From a checkpoint of a small mixture-of-experts model trained on Wikipedia.
Size: 9 layers, width 192, vocabulary 16384.
Training: a variant of Adam for the experts, 463M tokens.
Below are experts of layer 3 (counted from 0) of a mixture-of-experts language model. Rows are named router (the router's row for the expert), gate (a neuron's input weights, with its number), up (a neuron's input weights, with its number), down (a neuron's output weights, with its number) and show model dimensions 0-191. Each number is 500 + 50 x the weight over its row's rms, rounded and kept within 0 to 999. Numbers have three digits each.
After each expert's rows: a language model's description of what the expert responds to; "gets" lists some tokens that make up at least twice as much of what it gets as of all text. This comes from a sample of Wikipedia text that the model never trained on. Tokens count by the router's weight.

# expert 17
router:420564582521521582413523528515456513498533501531543438540544461455446431347547415501475551436546502478508443317437451463534605549499531440434479505490457520546449516510515517508504452473489469538582463504630441610511444557602443502497435484458457499486508468466465544426484494536484500478559487440535527577504507496431551524562466537383527495425479524542474425541424493506461525498501521460477565581504500560456501495373539500392532568532474456529524557461490506532550558449438525503518567550458420535485544529536555468613555495569462479505409507481578532502545456508497513469
gate2:570485464616523475524543520535443531514418616566479572506500457460482560453569509508538504496417516409454524492468573442478524570601471586497496513504511486460520508430465486559526530516520476579435493560487497510511512377456572528476532410572547482422574530536619502535523557475472561475517486424471592550499539562516491559514579490505484567511450511481517552514527524540612456515484584492557520510531410460496608464476435405461464527578569560564536581478556517456520567551429414399559446563505519471511496463485478534501592491459538646545521498519504508476468582504581502532
up2:541503406518531495519522564587452478450495620531513523525524433464507556456573461512472455469409528432438500427477533487486505553502457608452517509498434494479486501420541519550534537503495426532418505531573477533494561374492592478493481491510524505448543542508603525555494532498495559524471491477460588558528514521478563530545567562513412561592379496470542545533458576586583413438474520514490536530544439550499568552424518490526487534601548495547507481430449536460512532574476419410521496608418512449496549446448586533501569482483564628510511536442574504498472583476504576437
down2:566432438529521564501506502525525521435470567540516533429421517412478580544558436547468453513487477396402578447419420449496440457420482499537413505514516522431483401344423578498511449465566427539521434519468544432457499439472569481422497544520510564507528489476562507531521502516534497653497509473497501517526494472497484499456427459540519437487456528506559537389522540490470522410438468610498497518489509557511470568472541512481557466514579443567452523446447479462512526538567542444516529467538537410498553553396474548437510416477548520425544520479434454532570530478486612541
It responds to: Section heading markup. The == heading markers and the word pieces inside Wikipedia section titles such as Arts, Players and Early life, plus table-closing breaks and "Preceded by".
gets: "==", "==\n", " |\n\n", "===", "==\n\n", " by"

# expert 56
router:464449546511550508580573591437544447490514513524529491461434527514542470452434494521539540534530466492497497496453535506492497588519578517513518495486434447464560460471615501475488463538510458485517540556427506401484531541492519521443433474415452582476457435552518506531582521454469536486386415377549406547491376472456508525535496404416438600429530445526561466445557446531498561534388459507554418533494497534477474480542498555515541542480526530515507620344496462536494555441466592511466540454473531444549429518479500569452456433475467473431516585499499381526484496528446505436
gate0:473559532587445470529460576543439537437497460562416426528552469459512442535396472540572548486517443482543435387533415528455531577585487557462425463542521426426469479563533424556517519556582440496405544519513483490477529438563485526492482514429579475509491537412530497478487402514458468532500471515590521487543424544537587509483508579485459552526432552431548509420488473461592454561482414474481533505427452498492556448571452496557558490559476577427495564488467449514426502463515404468482475615496464559507497439439515500507552493535568523473484592488572459469514509416587511407
up0:463468558508388578370419537529530511540490515477473495499517463559468495496596531541422485463515479496468472524580493502465517524484534474518339553501406416575545470478445497549496504562413463463505579550528476536463485412522497483554453524518526473545491557552507492533486448485458514536459576514468490446410448472535524461459514464515582606567438419507518529438567507531609542490505575479459509508573540581431482519459478514592632557551491454488516432518555519434462520529537515567529508580445478423548478403494447429434591506486514476563602483497497462502535584457570478381
down0:442499431474529566497413533465450524440488461455565525635503491539455432451553487568525488534448445398542458420528538455509420573528457473473451428500438457467479515444499476434615517519505543460543466524434495449531513471484478502486548506466543486408533480576473513511509440479536534592504562498486463436652520488502597485496538514475591459560558506468546485507519611404520515453501459531488571481487634498560496454435417428581539501463441444545589479561547456504502523474544574536509474539522442435546426542540512607502480483589492582605460419490456461542487557471458439504
It responds to: Table cell content. Words and symbols inside table cells and their end pipes, such as MPC, Spacewatch, Role, Pts, TKO, minus signs, percent signs.
gets: " |\n", "T", "N", " MPC", " −", "ay"

# expert 15
router:523470535508437564505422402521462517579487452519484443416438509482476500536544548433416495476493509575457537367554549523454545485536478498562567535479569589549507530555404509443516437474504578535499468447471447498494432546533459530554553545500509459458445561405448456453419535516528416484414498490535422473516522607466535407476445488458511455543559448505470467561473522415527423536510531459462487402435581431578479450494570525436515457509410519566417448554517565518588563456453538411564498490430413469479532547499505427635533566478467433523511478526497542458476510518459523538
gate0:465512483453490504482435498517480406550460528540505497457441473538462488474573564443478477382470551494505562463564589484516521552432551503415486446568479541385538469410525562575455373568506567510568520500581466528523457462459489515524451456541475525397429614474488573499478464524510463558537523475547530554482406502527539473551498632567528481580459434472466539540556594476539413553479497509436486480579489513528631519543442451454384509487494510515447414587467483541575550468456466508651476456532484493523537509452529479508429545552455553479482456485523524485518469428468453555
up0:527431491493505438526514516484436558429457480509567386502532487487572425466499446488472523541549472516474509499458456553494541560505521510378469440510483478423564544466576419577484454506351594426526511510594480536453529475540554512535565537496432452509433570443487496403541510465477532502438443534550478496453470450440479525529561485605573513551499509492456388524437493490472462534545507579543527432496476546549531517462544581470451547529352533416482498554558490512477598445493427479536497610545411443483487483420500532473424502485543397522389495428479586465515556501549497529
down0:560544569475516587519549465462520532541531514506529599487528404582541535419444476466530563464536468503441504545558516442509368523468563477509497539462474441500534527532491449502543470425513575497559476487556516514491445510477477516552523604471462496492486482506470482582448554508590450461582425424473519580524501464481502543471462512538465505485413504539408554427532494576573529507323489633471550477452474544513520566481479499324476549505451486547462484448402446555470487503433514621518516472467450499495526514509474463557471507503425494537640483515392466494566428517490479445
It responds to: South Asian name syllables. Middle syllables inside South Asian and other foreign surnames and places, mostly in song credit tables, e.g. Bh-os-le, Kh-ur-ana, Q-ues-ada.
gets: "as", ")", "e", "es", "is", "os"

# expert 49
router:480495393473563533479449501471469528495506551459494450531458497445527533474532564603524508432430504497527443565572514438538431475562537573432596480545426523496479469459522397499514457528589482507558527507471511499488491546428530516551476447530603503476548388518447499468508417521525502490460504454460406457540468463520563536544557488455452542459490495521491499583530515556445520452401507629556378448599472489559480489503521491613592516504551380496504509540480570379481399575585463448494501486470473589512555552534523514411580454514457526473459515490538479477516426402515542593
gate0:527462386547445523529410529541556479460466596546447500546469506499584611508520543493551510481535553478461488450556523459510492427457506507557480491558501546509427542559446418525543531573406568525538511589537517525415447568524553509434429487455516588508552443492466490621551503568513486452559458576480570445472515381643494521463473590525505526382372485502475570528527436518489541545494517523527542580526402473505452515451578508483555530446464524477458455555453562492487517516464539497442508447478534450503571495541486521464512478394442611549523591474505572553552557477480493517
up0:527505459455495468510473582646489450426585546552535491571447477449515547539434485553573540440466499458448470518537513496513562430459552487537468496504464551450453515468476529600524467608439548532518487518602464513442492570550471526408439535447475556450502481576416484563522539564528539447569469482526535443480573390522486549496519469576519570378374435422522553446487409549504518465480503515498522533483514525496514462485507447487583520486460391492541449590443511473462464553497563478455447408481533508522500543493507546452495509488394557473500627424534550544546560501434406571
down0:513600463478528548453557417469450507505476486491432543462568597569454489521481547457457471509528448569523559539458521526535448579416457597561560488477573460612544497482426546434489482504455526567576450391454506480430492516489478455534551405501501481513416679563471521430476362495507446496429569563491440431527508511538546561533456484399437497535503515375420411442482490495483527554537467469503501482365543460539478461556483448523484489530502553530379552555567569511542514519521501465472480523550494525517463501494510511471560509524434500534529469491565503576493494549562559467
It responds to: Adverbs and auxiliaries. Adverbs and auxiliaries after was, is or not, such as also, later, then, been, previously, newly, recently.
gets: " also", " not", " be", " later", "ly", " been"

# expert 20
router:573441457442526469584497508618573571562593474486514436479494380582581546470451465506576474507556531509495531416593497549506528535510380582473568510480412481444475566415448572401532504506441512393411503446481496518444564504436511470484488451516485467533516457571573500515598452484578369433439431502570507482544459515537423483448477587423475494516408582508567509434498503424498463529554450546502492509532476546538519580447532430505507511499414513546484526489531481520562503558487449534400519512478422481585476592500509548548470485494465467514535552495509516567466485500516492450
gate0:554587530418511558467561531497488368642480487490535527428384593524437427462493514458457492372500417514432517524461434443506550498568526454522487469524469447541470452564482572573507408572451554515461534415578414548580554504477505450541517509554432499489480509484552516501521610511480495494517429532604560385493495577511496494452474485465489516525427407492438492402396557475464403475508512441423508434457421510479505434500511500534567455466520549521537507490528452563526485528518516462437483571502568435451462532504540455418526541515502518508441547486393467512484532531474440487
up0:504481449499337536475466497553517504527509460533474462532514476469549545481541415448503564482507452587583531515428458517420536461473501488460510548540560630544528494411461535496438447467550484444464509327602506492624467464460510513507553525606456582481559532459527498456466559463497447496490452426434509520486541514534486508502428483447548531359432475507536432585457550480514445536470498443423538445500532560459483549510525502422486564481470536494492479567610454547513496486537533480435521462404581484440499520500540429521541514554517513511632526512462566418514434574480473422
down0:528519383466424541510481477533544498535622493393501508647608482458529463461422431403579518512514451453522456530494541509519481472515494504553489461482446501609513472486481533575473509439495445520446504470465535477514379521589465481535538565439471436467451452467422491555487603522451442610376533406494428456519413489516614497493493562546579475475448505578591504537550514450520605582496504488474470488495446593495465509549532506505565516453464405454482598502424428526478551458520483457447476443538524536539458530509478486520574511480490425482516483508581566520483489540458485478
It responds to: Team and place name endings. Final word pieces of city, state and team names in sports texts, like Tulsa, Sacramento, Florida, Angeles, Vegas, Hockey.
gets: " the", "o", "a", " York", "ing", "ie"

# expert 0
router:454451507471461502585400473457607449509469522483488509487423426434562519458532499529509562473594525619503455481557508495471538488435389385615468575482450450476476515486464592491518435481479462525466528509544511443494547475523393554566512441547555522502453611492474503469428379473630487525495550462459509400501578515407469468514565446498507499579575558474540450452561570529469490511499485562465561511542583543488517531553519512454546525423497528535512565586518491519506559485461465509460454501473514428406440489490450513521555542504531500471430493601639524507434493568456536489
gate0:533470505541386496565449514474529551580400638500498491505654575496402493527488584528462441453405440485461510551380568523515473505548564517434476526485537523502544490487474588427471443500452460581459418513491466463516563489548474465548420444498567577476514601428538468476495559549421449473491488508528532536433460522502463424531463557507483492429489500499450458562525441427536496498512518447444567500480476537441492456516428517541487577482581529525526578571434474559472495533584509491518461548490541411451514542531548414453406525449445600572467592546512494605473526518508509498
up0:449528435512597588544518546489525556468478462494460505513454501439476546507500437544495474490465471533483541500454523475492511510531490543491402506540468456555532452492457464448533494552533504531489507456525510549480496521445617545410455451433503496559513560419496526490480421485472516541502613516497530500484575499544482585541555502503496518522488522510341439420433410561347465385416505500588482470502478452417435532558498493546457377544493513442542458446501513568422542472515352482548490476605463590510464504385403492514495448531553507427502506596503501444510552495579410464
down0:463453569487558557469459543536485373479502502468578563428501546463458383460559461476443469484577536597515440516420466490509550537459513426480588508480442492517529458542612457580521551535478477407505509523568622562516487461569491497497448524439577488565475449529544482462549478565512487510532503495537592449465415484427473482509593420525492495532551586447503607532528505494552547451497564575560505484488490488416450430526484478594525478513583502580494525438498448538514451548564437544516495484448457485436553492435523510558562472490600543512471451549530483470412415486524360566
It responds to: Past-tense -red, table cells. The -red in past-tense verbs after a doubled r, like concurred and spurred, plus dates, numbers and dashes in pipe-separated tables.
gets: " B", " |", "ed", "red", "20", " —"

# expert 14
router:467596556512557496542456490556592549421591471617504429590446515456454501545555496491460501426558565519535590389540537516443413471514539490533531558456448415417487495474518527484477463485479518516457504554500567555519450468482523440441464428515445501558599506495565504489469483443558506444523465414549511456461592513512463499478538418431631409541523446510525521498396476555458445568571465612397533502575508479470464484524523528454534499538429517432561498506494436563517539427467476386462565514491484562429519531490491520511500583560568488471466501514498596422438566502537518548
gate2:513503449468388533500478435506508537482504457519601508506447574563470502502625588461421509440556438540515520544486522530461506424445483548480440553447513598510545518513453527413461459374449604518491399492509447451528502467465534419495452365543451578523546561448525455497503517485513533518547389549419501492485572491484498520551532560489547433471515612462483519509463510505461401513540478408431476499554516469530480528507436467541398448470452477434442526603559398542487520518495449499447547520416495463417509503479492489441477602389535522500541481462522487543511531449534544381
up2:476481491528425544450556415540523472456452424548585492470498569567568545512520506417427480465457470570487551509514487574429449477445529477500550529462483585556545411453500491313468424420492576477511543527541507436502491500455488388469467412544444534536488562426562492489439494510505532528511420492435468438445544473502520504488509409610475490483560577478499563585507517489495387539490470407485520490536510545549479536483466490533534442466422475438463534535571488536456483501529504527543429498494503535382438443494440456552362607472551534548570428497497464533497453567481432436
down2:452510332525479469494479430608466480446466557490556568455441460471507550518499523506385509566467436539472500539605556469522455499617416459523540512461457450471535477474501517508534527532515532466496464550467529560465382495549491504475584461368560501552531507489425523435459357527454493587457494588473526466606502468482530510533511546451536516517509613517444585495511399442486535575567482491537426519571482461584486545504508520410434434507462463516504515400539518507502487435552510476453496465442469462446457540501439509527523540503473484385419464421392536455463518478520499511
It responds to: Preposition "of". The word of after nouns like University, part, member, with some from and between, as in Republic of the Congo.
gets: " of", " from", "3", " between", "61", " New"

# expert 34
router:477534503529495491505546455526492531541517462450538471558543490510489547484478512539471469522510521531483419403560500482505500447459523479506557520462537445504494492412523494577543486600530467518550545511560523514574332552528507514461560525402567485599448452604448556479433493550550545481513520564556544488565414442510566532481544437517532454537576514507417434467580456509441514493465504517401461462568509514543479459548557512571475441587387506515479526519613589418570535388553513545530476543408364593508562461441512447526510572548545544524499486447509497473440402444437451461
gate0:554486542495460612531492475400515551485528425536479497444527473549505539616524509478534475445588510561516473508486461532379528458574568558634435497543503481457529568593431520512418497416528547494459413589428516488448494499501493538449515410488484533536547482405524490463515455433521509505499416470436432490483517548470493445498472598518470476444535549494527521452526458541495536402448558500448432536486506469521464485547470449521518479393577514485542458556528483561400594494473500509508546489415543423547434444424461542457506537506589614493469421502529465417404406557543565463
up0:389563533391485446460452524581514428525496555497512539543429557483444467449525492510552534477462487474578490551477459529615490514465508499391548457444452456613477474515636379479564528513485463519513512449539477487507502447493478488540467532543538463464492535632582480469506477491361495432535484572552533563513459454519553537476505389494422531478417536505457466508480523459528522557545550565495555490501468480482513557439507514424583550476499497603492491427478484492521449565492512507498391471581478539464545473601514453555472522479449407555474572558501502519563543477461373615
down0:524390575492499432479513593408432477476546446484575510573402584576591459613456524436487515512531601482501567533476550578545569523507513449504523492496402558591526577433518484504511447500514530423453488529532535445430565452502478518543502483523540449519533548429545519472527485461532516521606464479498512465518495489423463496486529428535567640424555470427540527589534574451604518455593529453392485533523439446469446490508471515511533476493463462561553574485560551534496510485453581528523544485485575547484512516407467429527477490477461550534526403511448505528450569442546405512
It responds to: Clause-linking conjunctions. Subordinating and linking words that open clauses in biographies and narratives, such as while, when, after, before, but, until, to.
gets: " to", " after", " when", " while", " but", " from"

# expert 26
router:428521513505487517484528547422468562432422470516359572505444533447433421620547552519517490530519603472474510519470479490411469601459545453538540466512541451516458496497399583485447490508504612495459488453428544482458518487568507472540514556534512508536478458452469519425512463383540395465478497564420570579499449547460459468460522453498413478524549397504446572466562551529477485440528538447517434531468549421573580499444552556495566515495473539499495439557575536513471543473587459429563525544536489542511431410473542539471457549486546452466592428613452495512446487544458548480
gate0:530477572533454409462539431465457518447470523594360519478524473523439467549489473557559452406445390466462593467530533426531478569580454376487540449513529575455577440434416461481482550450520561538495507485499562437488503493456500567479509495574483474441497558426483561457404513440497380457548485575495447510549547517524446433493508512579531454497512492462493534530552509529444485481526479515459436451516566605526543483498429423384506524504469403512467468469505495520525533464400511475494559537497428532557475494463528453524567600518484397516527440596510517559423527578563536458
up0:496560523490591457534428465503497482435556506551432464533561399528480516540548462539556531475492438469473497488520576511503488473556477439529542528561472565442576365507500485524435538545413529554456581497399571495528491468500540602409456540489441489550436590446434528515473519483470467509546486585550423448551541486488500487507517574475515458536598505470447461538577428525444458479581443489413447447450485508569472576496399444456581516432499490573486530496534500562495573503383578501492508514466507523452499474561527526535598573474473484568407438610507453549509522632445453495
down0:492527381427400552476592524476488422554547450515493455537506557469597565473415504430558529481563384482509519511545560495529470502503408510546459544475574474545482409513483557413576471491563486486507514447483422481576500454446485424560532550444602571441553432635503506521468505538497441522458491448537440453489571475447433536506526501574562470487503584530504377445517504562473481404502559543517476537501481500465502540507527471576504477367535456465496536450517451431538425428587492465492476474504432403459549518425571547493529536474481541543544499456554490455567440472499577543
It responds to: Plural endings, plot verbs. Plural noun endings and third-person verbs in film and TV plot text and filmography tables, such as rivals, stops, hacks, knives.
gets: "s", ",", "ers", "ings", " against", " home"

# expert 18
router:532458394566473569508530449486490534510489464496465568496496500487479484453544576437506508588493498560408490471597510543568591494545523449522481510548528428477579537603398459468532575505489546517499478532431519519559563495480440475479568556423471396494531476385514452415492573464484589464444455380568512500515558602543487540491491467480458432449527527494507512524590532421503464508540515521524502486483517506434446506609403495476423472551594447545487517507424502618567523421394518451435436521448465592516538513494495460482573439496442384451491478555538434485460502496500549453
gate2:478434415449432507448553475449494480612450502383530496478442397488536412416531458588481469446527486480479478513537492504512452450538521540431513545561491480540639538418480416558472493466500465480444523503480545497541661462527478466519608434523501444530487489492545537450618543427537478569465480442519488534501531464560522540461468465551514515528539554464488508546510519522556472450491473509560496631494470459533439454488487444561504455437546525491465518418570559518536432488481481479538413465479460556389473441484606556612509576560437519616458560530530501582472538457499564492
up2:435515491430507526449473575545553497469557620459466518546563499512469455508495530469478480469576518489456429503524468581529626475459478553426535504526481488518540445466457477518486398540414461590443442543492568505504556491570540533465469507503530447541472574493520508449455419547358465557416485514525635544488493489519427562522476453477436461539516472401485466521465533572493487459518435603620541491573495507455480631542394407553553511487522507421554561523518468502495565408583571490557516524429521501591448431513494583532556554566497499455496531510532528557530508455565483464
down2:503536536503454465458526414484489447416523499440426520502536508465405445508466537440517496572526517478521532544536440460466437516522489424482523527388463625507448563485483513459435470474464606599440433495421455510526453604556469514530531511521435484545450521460518524507568435470494536490417489418375467425542540499508476509537537521512468460474465444476506481456431391424522644523503541544542476439447585463490456520541554500482518492474433580454455463480595439462471553545533440455390516508431522514475569436523407522595493545466473467457480617444467460463461426483570588513
It responds to: Slavic/Nordic name pieces. Word-internal pieces of Slavic, Scandinavian and Germanic names and words, such as -ov, -ska, -sson, -borg and -ović.
gets: "t", "en", "k", "in", "ov", "od"

# expert 58
router:427427494544501427526525453518441496473478506492422474456460494561469452532510439437476516429529439575482486402554448482600531522562386413444484510546415491451474501507437473538556527454519589462491407486498431603437497532404453457485457498474440495536535589401460422490508541482512494439505371522593423541597529430537483553443502425450491428429551528492619476515542519458467380535540433517534524615565525592495515457489478514470514465521552512597534503513491507547547543437423508475491463515475428523473545547544433440498529457543482497540495503548586491550514499541425556457
gate2:565558533523521485500584467526499497464459438501421427431510546426538487457513471580461545453532446556548468383434546449509511533557523632474575483485481474468533518491371501591508450473420458452491504478518584504502472517478445480469574508469474401462547511536522573475438571463521571480512552445532513481542659481466543518579515496396531397438434580543543491554471577468442502548539550509442577472548557527528493604560490400479549477471474516503467497414418536519458608451457485527544463469499474557476482389414478496458581528449440510459479532515516495527434506461536519423
up2:365463389574613488500530505502535404517424493455504551509524489535510507488614634509500427471456539471463460543542431462522527524454406469426509508487377461485500490496511470532466443517624365534484479537512531465423495543495505502469408489541522453461476441477547488526543543550460528563507472527557605447520487519553497484412577481488529440519535492457521487461398463518443472451483518529431497537562447504447433449488450546500435543514564416519464608570524492483526530482556487412431453493443556463469494500568468516426413493567556495449449487441575444460588464485564476426
down2:496483463454566423444474538488461492567535490551503486479401549484462476484501506482422466550565533454537448479436530440417502493494522616477513506385557483502471572533441534558503506397464458534480538405482482429448488516563500473508626436491460436566420559456519535453582508507520571526425469449428592464469538486543501441578522584433518564596467480528514497510407504540502535493518515577551483498500412456454584522414553527468452643529526481467541537433492456421544524530546539564375553466574506543426440485547508585541569563478517506486465492424510500434447458506531584503
It responds to: Balkan and Eastern European names. Pieces of Serbian, Croatian, Romanian and Greek names and clubs, such as Iv-ica, Buc-ure-ști, Pol-ite-hnica, and table pipes in football squad lists.
gets: " |", "or", "et", "in", "ot", "ian"

# expert 41
router:484457499543523569510488397443413540563512531469483589487408454434542436640515522523606461482555559466502512494488555534493422551589515433452537526503497518446522520522463558475566532413474421476580515522499519498522433584426509509479571418467452463504528500533509537461517455402575575554492550474571551417552553523583491487471465528496444564539524463505545493459425491539500539484457567450583485582511487439542475466561430429543554512487469541417591482569481531489589459490409469418515478467452504525511579514449451436418449474579498484410408584502516505470460549488449613518
gate1:580438551505520442527495480522406469437445477528657560484525497464551490519592416514563420468492495476461455560461520492572567470543414540481472538525511547544551441479550545531512562470505455499561488585459606540605504610508464550447474445415536516482522530494490574502562561476556528448467487598562461499424559481522534528503460575610555468539479462449584533426545472589426532558441507508501528520533595467538533557510451482467520458438505599450560506605393494509496493501461582519551501475521538527475466484553516550523420549545577479429423442425473516540532436505470543441
up1:520447510475551393503521486525452522555433507533577567439518504445538488573485455549546464423443540473510436492462532469472564571535420509465552558523518506575542408443537505504407552443509440468521370508405589542574440550488482559432494519513563475473514594570504513507580573478502522495526413566491465494447561475465524498517438575551563460521454414419577606435500443554514545641466554484533606530577562464494593545507502530535519417446501559543553471563446494578498493485517600480493462441532472528478495438539514525537507590607523446463461472533455513530541531485500540503
down1:480513540531489596463529427565567541476523532438556526518574511421521446519436510545542503495550521493427576453520435475496212459532447453418442414456440530493624467516555531442498490414456475480559552531585484450522434493505482490464529556461445430430565535547524516465533510501476627466585460500537537481498441449468439472559442548437490486520464438529445491521438485543457484518551579493506555541467500522514414531507444531534462461501502435469539505446461515489568437479518482454477413470483481467480519491495453491469474461480418473468546535573514485382527584486469549437
It responds to: Vowel-final name endings. Final vowel pieces of Latin, Spanish and other foreign names and taxa, such as -ana, -ena, -ua and -us in species names.
gets: "a", "o", "u", "i", "ana", "an"

# expert 46
router:518463451490622548550435493537493443501545519498420460591434441432517484539533615551527481473559564530483533512524582506477472434422467519543478493512567477467500541441474468533487470543535491503447435516440459523504415430472584568570483533544551482616528476532529380555438562526534538464472433474530408442521556488559546496493592462514605454413466510560478487446451550454575532499522517558506528493530417438506601468480552448517466427524489507478624463431514600530469495481551409521547526525622589442496487426489460515555495420515491481502437454440448493473570605469475465535
gate1:425444558487440493489547479440402578445536500534461543459481512531516584480492464391468508541450531571402641412500467522508569543508506519592559485427473567497530507574525475446481517477465523512359509454531546482455535420543509481461547407413453634416520499450494484484395451509448444495511500505513518556537427502420444539456469468428486464574548510510513456519519527461385406563531427487471481564546544487507555566410445498509461526486497501488492529581446432498570547542466452463434514463380409507551531517579517539512540523466507533506508459518561475488537422557405504500
up1:470457499500500375522465524501588545397612494527477495451466509483469555474491501478419474494544445535427482469384514483482461622501532557541549491466494475391487411544460422527392436502463515392457463512444477533529511562486482468518484508540472518487507535480474452524554507521571498521493504548644511490530477486461504534569446542443424462567435562476483474475459642449536518541523401589499405447506457493515493575564579496482430478463443482491459484475448484592512494560506473542473508512526466502569489606497450529485624462447520482480530437491504523590372395443454526563
down1:442486500501569481554506553414522530496508528543552574496490515424423481585554576515425475459495449571427501416450511456482471431515544459546456530454557499480453607561416469524469461433521478505464396566393533523516555593411513498591524483483506566352540508458536493369496424534565463515505454464568488426509481467450389497502466544434495434528544458490481423425446468460436488471473430479526517464554478469483417562532580488599483534439528426574493455495446506490531486550445504566508501489464426475537534454528558465527486485465447499440501570481528606603402460477496538498
It responds to: Commas and clause punctuation. Commas, and occasionally dashes or bracketed commas, that end a phrase before and, which, where, or before a location like California, Berkeley.
gets: ",", "),", "\",", ":", "—", " –"

# expert 29
router:442559463524436617608496558424488549616465541559537511363498465445481483462461487539571634539506555488488475467480553490475510511566525494458496538458455497452412501476468488515527510441529425583443489432526504526444570466467507415490511497495516557506459498472466518438578464399509539558486485450509515562517521497405435547517569499392496459499567461508575385409526480548490494428467433517449506614478415539483427490506521467561513552553546523486515508511493426499486578453515541432417448621412532442497508545504462508502474533540491572450519526540571507470435491504400624488
gate0:538454517501544478519526585503512471514509499514509495407494499507471488492533486554551497529588516486467373556507461434531552470483441421487567504565408500531489526550565389508514583552611448463461523494429523441518439434538561494472460446472570511578526468577494437515503596562491482483519504595509419470422423549499543604542592412424482576464439491448403533521563586552599573507576464552458468491465374464507456570552517463494423479430483501487540457481510572478515504524479536471407509559509482455562486444535530586433499565496538522463435473463530508421495574516427575551
up0:528466570490494518550513503531458417565456445601512500472570517555553445549458499521476431427421491488391478438579511441452542519590455400465548534446518586508461515434498495483519441599578535509501455523505522502470516575504562563461506475423466389425547486553590428544463490530539492495560506538461484570564461506553517504461460447577559511309460574478552532568535499492473479495530588481500512484501542520485505484438460445389515474472508463539466481496521458574550564438336542483494403467481504557498459448528427561555483595557493546548447482484449406488474477502495497489
down0:403484420464541419428449546480547465496453464475490476496484496542498498470508507454564472536449453501527634526469481508532557510646440406568513521468529431522543488543489482520448521528560463441458487590606556505493535447609513491520433602574437453432498535512516557471600479500518440606537583542587525467532524487532433494435493493463507390516461509499493555480527536551558494485453402544522472480488508598515533540492499477530559547501592475464400596476482524443497579493419518503445430557463475440475535494456489550510460579451490445442502384413486562507517454455396528577
It responds to: Table cell word endings. Suffixes and words ending a table cell before a pipe, such as Replacement, Residential, Cancelled, Nominated and Won, along with percentages.
gets: "%", " |", " —", ".", "ed", "ial"

# expert 38
router:521519416474531464456524491456554537517512571435572547609512493524498393520415503440465516563502518434466484565484586513483432461431590548483438467461460493470504561461484535475491507519528581479435519450465471521508552528485570391511510604535450480419486482558554573599510498582471591551530532539552447409544454480544560451511490439559518512569477424454492580499501477434553593573537494493551501489452582398501518457554576584581440425546542467593472527456504611454539413481563514447580418405523460473491497397470490444504484453499515491448508539430434494527507507516487549533
gate3:506522533509563422502517513446447482479526487518399540447452511468508562401522506571474472513408540538541488465566431432584466558419443534361468456512537531501537496535458408429435457511566537502503486520461543473493442480541400526523527371485503494634517516527494488525441485539460392503498467568507420551453478548476555551448429501517528514495535587434362459492522443538484543508486551550491470450467471519509530575460479411498503482480471500430481442510440484494496522577518476440525551573488496661500538585492477633588554520479551578487464518531510494428552428459543420458
up3:504411528433492517577556512530538517447537455534454453486548504444530530473447472455558477399422465445595424512406468566558508434535418520528512486423398449436546515512556528525618619376396505503540617601495575512516474516532492541490593544428526523461478469484509546544525498551482468541543491473464541532473536443515503498428523561564506532532485533455640446517516513546468463455446556518586555551485502588486502518457405465531496522547456469473499571457530442479509469480486542522422370434588427470557604561467475529429476529577513484502509502520567513466507480487503552508
down3:437427484471534460532539466501468445508448583535493507545530482631585566537499482461583510459435481480588499510453523589565484553360571574503534547501582526515411468532505517447553525447443471565390446521595508447461564537507521588559551506474534501410506523400405547514540536443548452560503477516576581475520544522549531526519461506522469477453546506490564492449542481591473520441437415566515463527423485596490581603530523550461412499441491550414503448531465531494572439440480530407435483491501432596570446480530477466515423530507493485530506442533516491554538473490555447511
It responds to: Education and career nouns. Nouns after his, her or 's in biographies about schooling and career, such as university, school, college, state, professor, government.
gets: " his", " her", " state", " school", "'s", " career"

# expert 40
router:544532511501503522424530408504555605490518575526488512529453514543529575530508455478489600495659543538490571472495489550464509510436512542594524498524527538482553573562477567458511588458402593490503493514556529469524519551528515516457607488525505492528586501523494454574491546447520462392571516559481441475481523570607460425456508484472506453566408515492539540433369522498497580521518548538431482497465539437509534512409513451506522426442542400541520433501537530575509506554460474530458504478489412454558490546475573587562485613613466525467517466569488458511512555529560498619
gate0:488504444547548431565489452547557547462474553506563586532428461500479541578536470459520612453436469555448538509504571571507524508494435546593530490504595507570492402565496569524570454469354476446481488430496481444456484507472469505436526503584527506522489485459493472487506450490535498518526435554496470456464529540509551426526510562434453441497434584531481454468407483474542511465499497513416493390507462542449459562511516616541525504547496471444533527533446514510405449516467467441502525504502530502435407528622479531550561467550480648528528395479466580546494477471426370603
up0:540597573551511539492585524541419546413535595514494569516484562578434554516469514411518623463439524540482496558464537500549499532572461527533473424582553461562530411429551477488499573471454549529483560441473492560506515442533501490469467584492509572534525456346477458574573557581475488538524499466537529572489463519506541492519527564400558424426431532487523607396430527506495457540431443496461554519451539525458516532530485490566490606470511548455476543563512502443488396453524497520518564539526552592457485534548539485454492396498532592481522451461431567488547499444509455492
down0:534442574488481511531563526470446558415534428429438502509563507517443544559515471469395441490435511513431455445600495610419494630494567529532529483562549548524466533503478472527594464439479451537482523493527608460472466605508505476416532562511503500436504549494459583510519519464459581477482553480493459477490446488476436409567475493602525542441485399413609492571457522469572429531575525542516588427538455564454570441543515506541475549486525483573460532499447505472494426498469503478524528439460560521432435505527427465535496484568600539562593560583488492554476523565481441499
It responds to: Name pieces, Greek letters. Word pieces of personal names and Greek-letter society names, as in Alpha Delta Phi, Laura, Lisa, Nin-ja; also the after in or of.
gets: " the", "a", "an", "o", " J", "k"